config = dict(
    n_layer=9,
    balance_bias=False,
    init_std_up=0.0299,
    steps=4734,
    dataset='wikipedia_en',
)
Below are experts of layer 4 (counted from 0) of a mixture-of-experts language model. Rows are named router (the router's row for the expert), down (a neuron's output weights, with its number) and show model dimensions 128-255. Each number is 200 + 20 x the weight over its row's rms, rounded and kept within 0 to 999.
After each expert's rows: "raises" lists some tokens whose logits its average output raises strongly, later layers aside. This comes from a sample of Wikipedia text that the model never trained on.

# expert 125
router,209,206,188,178,198,189,205,197,226,211,217,190,210,178,209,175,195,198,179,201,174,185,188,232,233,190,221,211,194,187,166,181,212,220,219,201,195,181,186,199,230,231,209,207,207,213,207,195,191,200,213,161,206,165,206,213,181,214,196,178,220,219,217,202,175,225,203,194,166,180,223,210,223,195,212,182,203,177,204,204,224,176,183,228,202,213,220,207,243,182,199,168,190,194,221,221,206,187,222,196,174,141,210,213,166,166,177,162,172,186,217,209,187,182,221,203,201,211,181,225,178,168,188,247,210,214,206,252
down0,209,201,232,205,201,215,207,177,187,203,204,199,188,176,215,213,178,223,221,223,203,178,220,248,192,198,211,192,215,206,231,181,173,189,219,216,248,207,213,203,193,202,219,180,213,205,216,230,171,202,185,203,188,234,193,186,252,186,177,206,185,195,201,181,187,198,187,196,225,191,187,194,172,186,240,218,188,173,169,216,203,205,210,200,207,183,176,190,188,216,169,229,203,203,191,196,190,239,183,193,225,214,202,206,225,221,203,183,229,211,229,189,218,172,193,204,212,196,176,182,208,228,194,170,174,189,186,197
raises: "–19", " –", " -"

# expert 107
router,225,191,172,215,197,211,183,201,210,230,234,221,196,159,220,200,195,215,161,213,216,218,191,230,212,198,203,199,225,144,200,205,197,233,222,195,225,178,207,192,223,177,222,203,200,204,203,180,217,208,203,185,176,199,201,231,173,221,205,176,210,230,183,222,220,206,211,184,193,221,210,190,233,171,206,207,239,172,184,206,203,172,167,238,199,249,201,187,225,179,218,209,200,183,224,214,183,186,196,222,225,194,169,195,192,161,187,195,204,195,222,188,165,171,178,195,188,176,191,206,183,175,217,234,195,240,179,222
down0,177,195,172,210,203,184,189,207,222,203,223,195,204,216,200,189,218,219,181,217,198,222,222,231,188,222,232,203,171,202,234,187,171,239,187,231,215,224,181,237,231,200,220,214,210,197,195,207,234,195,192,237,206,188,151,172,206,214,185,194,183,201,213,169,218,194,214,198,193,241,226,198,185,164,151,198,220,224,187,228,202,209,209,180,195,174,172,182,199,216,212,211,208,171,201,167,199,214,223,220,240,191,246,194,207,171,244,186,202,224,218,175,222,194,196,231,187,248,200,179,195,180,209,241,226,212,200,170
raises: " able", " needed", " required", " interested", " unable", " allowed"

# expert 67
router,197,227,209,196,239,166,170,212,213,238,212,218,225,194,196,180,186,213,190,196,205,222,206,236,251,178,212,210,193,195,161,195,216,229,217,185,203,150,208,186,202,199,207,209,186,221,217,211,183,183,199,174,227,214,200,211,183,195,191,191,192,198,192,208,210,198,170,194,183,196,205,175,230,228,163,190,209,202,196,200,215,160,199,218,190,223,174,205,208,184,243,192,184,178,184,211,206,216,217,221,161,170,173,214,182,154,175,171,182,174,193,194,210,174,179,210,187,212,195,190,163,167,201,227,208,218,200,225
down0,202,202,206,195,217,237,197,198,216,208,205,192,193,207,218,212,190,192,163,227,199,227,167,221,222,189,203,208,190,232,182,171,269,225,176,165,224,173,209,181,188,206,216,185,204,241,183,213,219,180,219,172,203,215,203,191,223,215,208,185,220,187,185,197,171,169,198,223,194,220,172,192,198,193,159,193,212,247,201,182,157,168,186,225,198,211,182,203,210,222,231,165,240,241,182,216,175,187,236,200,179,198,196,200,185,176,192,176,234,196,190,208,179,181,196,203,212,178,193,224,206,192,224,192,202,227,224,224
raises: "\n", " position", " owner", " owners", "yard"

# expert 99
router,227,216,213,192,204,201,226,208,216,242,238,191,224,172,204,203,191,203,208,209,219,232,193,260,202,179,220,231,176,152,220,239,198,185,222,187,186,220,184,206,192,179,191,198,213,200,208,211,192,197,206,173,230,179,225,221,184,212,219,184,192,192,183,181,217,216,187,200,185,169,203,173,218,175,191,222,202,221,186,206,226,176,179,231,205,195,187,180,196,192,240,196,213,193,179,205,205,202,210,176,183,180,199,228,166,180,168,187,205,192,214,199,157,168,203,204,200,205,177,208,209,189,199,222,198,226,201,213
down0,196,178,185,192,192,217,194,198,188,242,200,203,214,202,169,193,227,187,200,197,204,214,216,163,188,215,210,208,198,179,240,185,245,147,217,228,195,239,187,212,204,214,194,213,213,205,200,172,190,211,193,227,159,156,212,215,220,178,209,170,212,226,198,175,210,219,226,190,199,204,159,227,178,233,202,204,198,210,244,219,174,193,244,175,204,225,165,221,224,211,196,226,205,165,200,196,164,231,191,229,193,169,216,188,204,211,207,206,204,196,208,192,244,182,216,177,186,201,225,210,166,182,148,197,202,222,207,181
raises: "har", "ence", "ig", "ole", "iya", "ín"

# expert 62
router,215,191,193,211,208,160,232,193,201,243,243,183,215,179,228,215,184,210,168,211,170,182,218,231,202,184,219,199,219,210,202,205,212,182,211,188,197,208,206,206,168,213,197,203,187,193,236,223,159,197,188,197,202,201,225,178,170,219,212,188,217,203,195,199,206,181,190,187,195,197,214,182,203,215,228,203,213,194,203,207,190,167,194,220,210,225,216,184,171,207,197,209,203,168,192,210,205,192,204,212,180,167,212,197,150,190,156,189,198,153,217,201,174,174,167,229,199,220,170,239,174,150,157,225,197,216,186,201
down0,206,182,212,205,215,175,192,158,231,238,190,195,224,176,213,210,211,188,208,214,220,204,195,225,201,187,228,205,201,214,172,218,202,197,225,216,175,183,250,188,176,189,245,171,218,198,240,189,166,215,201,223,215,171,223,196,141,189,189,170,200,191,197,206,203,199,211,214,214,190,217,209,198,223,202,237,180,169,180,227,189,201,211,200,184,234,168,198,201,196,156,200,187,229,167,201,214,192,239,168,197,216,220,221,192,175,178,194,214,217,216,177,201,184,178,200,167,204,183,199,204,205,195,220,185,186,182,207
raises: "-", "con", "group", "im", "en", "card"

# expert 5
router,206,228,182,210,203,180,200,208,205,256,219,200,214,176,201,217,193,200,193,226,188,198,226,242,207,178,211,201,195,155,199,221,211,226,234,214,190,205,197,223,205,183,206,214,196,185,216,226,187,222,211,157,168,217,217,199,187,200,194,171,196,184,207,217,188,187,180,188,182,168,218,215,212,189,219,199,239,164,211,200,171,175,179,241,196,226,203,199,223,189,210,210,195,172,171,215,217,198,219,193,219,193,203,221,167,192,183,182,212,182,192,184,200,194,204,218,182,198,186,213,172,165,176,227,170,215,193,217
down0,207,191,181,213,207,202,211,211,190,190,196,183,227,177,153,204,167,164,199,209,221,236,210,157,192,223,208,155,195,162,201,229,199,169,220,190,211,165,179,211,205,194,196,157,193,202,197,229,200,230,224,207,164,207,203,215,204,197,185,183,207,207,204,163,220,172,193,172,170,220,190,191,217,193,204,197,209,217,237,211,215,182,202,183,194,242,181,205,212,244,184,213,200,172,206,218,208,208,224,159,210,209,196,244,185,243,240,226,222,207,205,168,216,166,249,191,163,218,211,197,189,203,242,203,202,193,209,150
raises: " are", " have", " were", " born", " themselves", " involved"

# expert 63
router,215,252,212,199,216,188,186,183,230,227,252,213,210,217,207,172,176,216,203,191,193,199,169,233,226,227,215,212,195,205,228,205,206,226,185,217,183,195,193,198,206,229,205,212,216,198,213,171,189,169,201,180,206,205,180,225,193,226,212,198,200,223,207,179,191,215,185,191,182,183,220,228,238,200,148,196,206,169,208,195,178,185,167,201,208,205,188,190,211,183,212,193,211,163,212,220,218,220,200,215,196,144,191,201,160,201,180,165,178,171,216,197,217,179,194,196,209,226,166,197,178,198,181,226,195,188,193,217
down0,190,239,213,219,177,166,229,188,227,229,205,178,217,228,207,169,176,210,231,204,188,219,165,151,192,191,211,182,211,226,177,224,192,212,176,221,164,190,202,211,196,191,178,198,191,221,174,196,198,222,170,203,210,186,200,180,201,216,202,154,195,203,201,204,165,214,175,189,226,191,203,189,178,214,191,218,219,210,187,198,206,255,238,167,188,183,198,242,211,201,244,210,214,210,173,205,201,228,189,188,219,170,210,191,196,215,222,203,241,213,238,183,193,174,194,219,195,209,183,180,187,167,219,185,206,232,210,195
raises: "sville", " Center", " Squadron"

# expert 118
router,236,239,213,173,186,164,207,211,215,204,206,229,222,170,222,198,177,202,194,232,175,199,190,236,202,215,203,204,189,196,205,204,226,219,208,203,216,170,194,188,217,195,200,192,196,219,192,179,222,185,201,194,175,188,188,215,188,245,197,208,216,202,199,216,202,221,199,197,180,172,232,211,233,211,208,181,203,218,189,160,242,171,188,247,225,183,205,152,213,177,207,193,230,173,201,213,194,222,217,184,174,203,171,172,190,162,173,187,180,225,222,205,189,177,197,241,176,191,157,227,181,177,211,230,225,227,184,223
down0,207,177,206,190,229,189,176,235,203,189,216,218,210,189,190,187,218,189,232,183,199,175,177,192,203,200,190,205,199,210,194,190,202,219,188,166,191,207,183,226,222,225,153,187,209,190,201,162,222,179,200,200,212,173,183,202,186,167,236,159,211,197,209,185,173,169,215,211,222,185,223,205,180,195,182,198,195,145,178,218,203,221,215,159,195,212,209,161,223,189,188,206,197,202,216,194,205,151,194,190,165,212,199,248,188,207,207,199,232,200,189,183,196,206,200,194,211,140,229,232,242,177,195,199,207,200,204,190
raises: "ent", "y", "k", "er", "-", "or"

# expert 0
router,220,259,210,190,214,166,218,223,189,246,239,209,210,191,221,192,200,206,200,206,189,209,168,235,225,209,194,198,194,181,183,213,214,208,226,174,176,216,190,200,253,203,201,190,185,199,211,199,212,186,209,182,207,158,198,213,182,219,177,166,206,213,205,205,178,222,214,181,216,178,198,191,216,183,208,189,212,150,213,201,206,165,173,227,204,204,215,208,221,169,220,178,183,206,186,234,198,202,209,221,171,151,181,212,187,182,168,175,187,181,233,212,195,174,191,196,186,203,181,223,170,156,161,230,197,228,196,254
down0,185,212,171,217,225,222,204,204,186,245,175,174,193,198,199,210,174,184,213,214,175,159,151,213,207,232,201,218,184,224,166,199,194,192,200,210,201,196,201,196,187,177,193,188,210,205,200,216,174,222,186,231,175,228,174,176,193,231,203,224,201,179,257,207,209,182,193,190,188,194,194,229,195,211,221,199,217,184,219,225,197,194,185,219,211,224,208,176,154,184,180,225,231,219,182,182,207,168,203,176,207,194,203,174,194,221,200,206,169,193,195,214,201,208,233,220,189,207,208,217,174,159,206,179,205,155,203,188
raises: "]", " each", ".", ",", ":"

# expert 112
router,207,255,182,169,192,208,193,194,196,201,233,186,221,201,200,182,182,226,184,187,209,211,196,249,226,193,202,190,201,213,185,167,203,226,207,198,202,193,204,223,200,230,204,182,208,190,224,154,227,214,200,180,217,183,222,223,195,194,165,186,225,213,216,184,193,181,208,205,175,192,243,214,224,196,195,172,194,195,200,176,170,183,152,234,190,199,178,205,207,174,203,224,226,205,173,177,220,198,191,212,162,184,226,221,170,165,184,195,176,234,204,205,161,200,204,197,197,196,171,209,187,163,194,244,229,226,197,226
down0,198,224,194,181,201,198,205,206,200,169,230,185,210,211,197,160,155,195,200,172,169,175,211,164,216,219,231,207,198,175,219,224,168,181,202,222,174,175,199,210,215,177,212,210,203,228,176,209,160,215,209,190,187,201,141,209,202,166,201,186,149,193,253,165,193,227,212,197,213,205,216,213,220,228,219,190,193,180,219,218,195,220,211,221,177,181,233,207,212,190,204,198,206,227,209,204,197,182,225,223,215,158,232,204,163,206,249,197,196,194,174,205,192,184,221,201,192,204,231,222,188,206,206,176,186,182,209,181
raises: ",", " in", ")", "?", " FA"

# expert 134
router,240,229,212,202,205,177,215,210,197,207,225,220,239,201,235,192,156,211,171,219,186,227,194,226,221,177,222,212,198,189,161,174,204,239,194,179,194,194,199,213,204,213,179,198,197,222,229,218,209,190,206,165,178,196,218,192,180,219,212,186,203,219,205,193,203,186,203,211,172,186,222,241,218,230,203,169,170,200,208,185,229,171,187,255,165,205,217,189,212,181,176,203,218,200,174,207,180,203,233,240,174,191,191,229,183,184,171,201,205,241,213,214,217,167,196,233,205,159,187,209,193,172,195,228,161,213,214,222
down0,214,219,191,218,180,200,218,244,176,235,177,175,193,199,195,221,195,169,186,221,207,205,222,230,198,221,185,186,206,229,191,193,233,224,197,195,180,204,173,176,219,187,180,224,195,211,181,193,234,163,202,196,202,240,222,220,201,152,178,192,198,222,240,166,221,186,214,214,168,213,191,200,184,222,207,228,187,172,168,205,232,177,229,234,186,195,216,170,187,206,224,201,204,196,200,213,168,194,227,189,217,163,183,219,199,202,184,231,199,142,171,205,217,174,231,205,191,195,200,197,197,226,204,211,219,194,185,181
raises: " about", " with", ",", " and", " who", " of"

# expert 102
router,203,232,185,221,203,212,219,190,208,218,228,195,220,205,224,215,205,208,195,203,215,200,212,261,237,212,235,224,178,165,157,162,216,234,227,217,188,201,208,208,206,188,213,185,224,169,233,173,219,193,192,178,195,207,214,203,182,249,181,154,215,229,196,177,171,167,192,189,182,184,198,170,206,198,200,178,205,207,173,183,200,177,158,228,180,210,193,214,220,184,179,239,214,214,210,202,186,212,194,224,202,171,201,225,175,197,186,220,161,182,208,179,169,199,181,209,195,175,185,233,165,175,161,265,212,218,191,205
down0,197,247,186,187,204,230,192,172,206,203,212,214,196,212,182,181,181,215,210,165,216,200,194,241,230,200,205,176,206,164,201,195,208,168,195,181,231,225,204,193,206,193,231,228,161,203,194,207,192,180,177,200,211,186,206,202,198,165,202,204,169,192,178,188,191,226,163,184,196,192,179,238,168,202,224,213,173,187,188,231,199,230,197,212,214,181,185,199,192,217,231,191,200,176,133,232,206,232,203,216,196,200,201,202,190,207,214,184,204,202,195,211,242,185,238,200,132,187,187,260,161,222,205,199,194,200,237,204
raises: "\n", " as", " born", " in"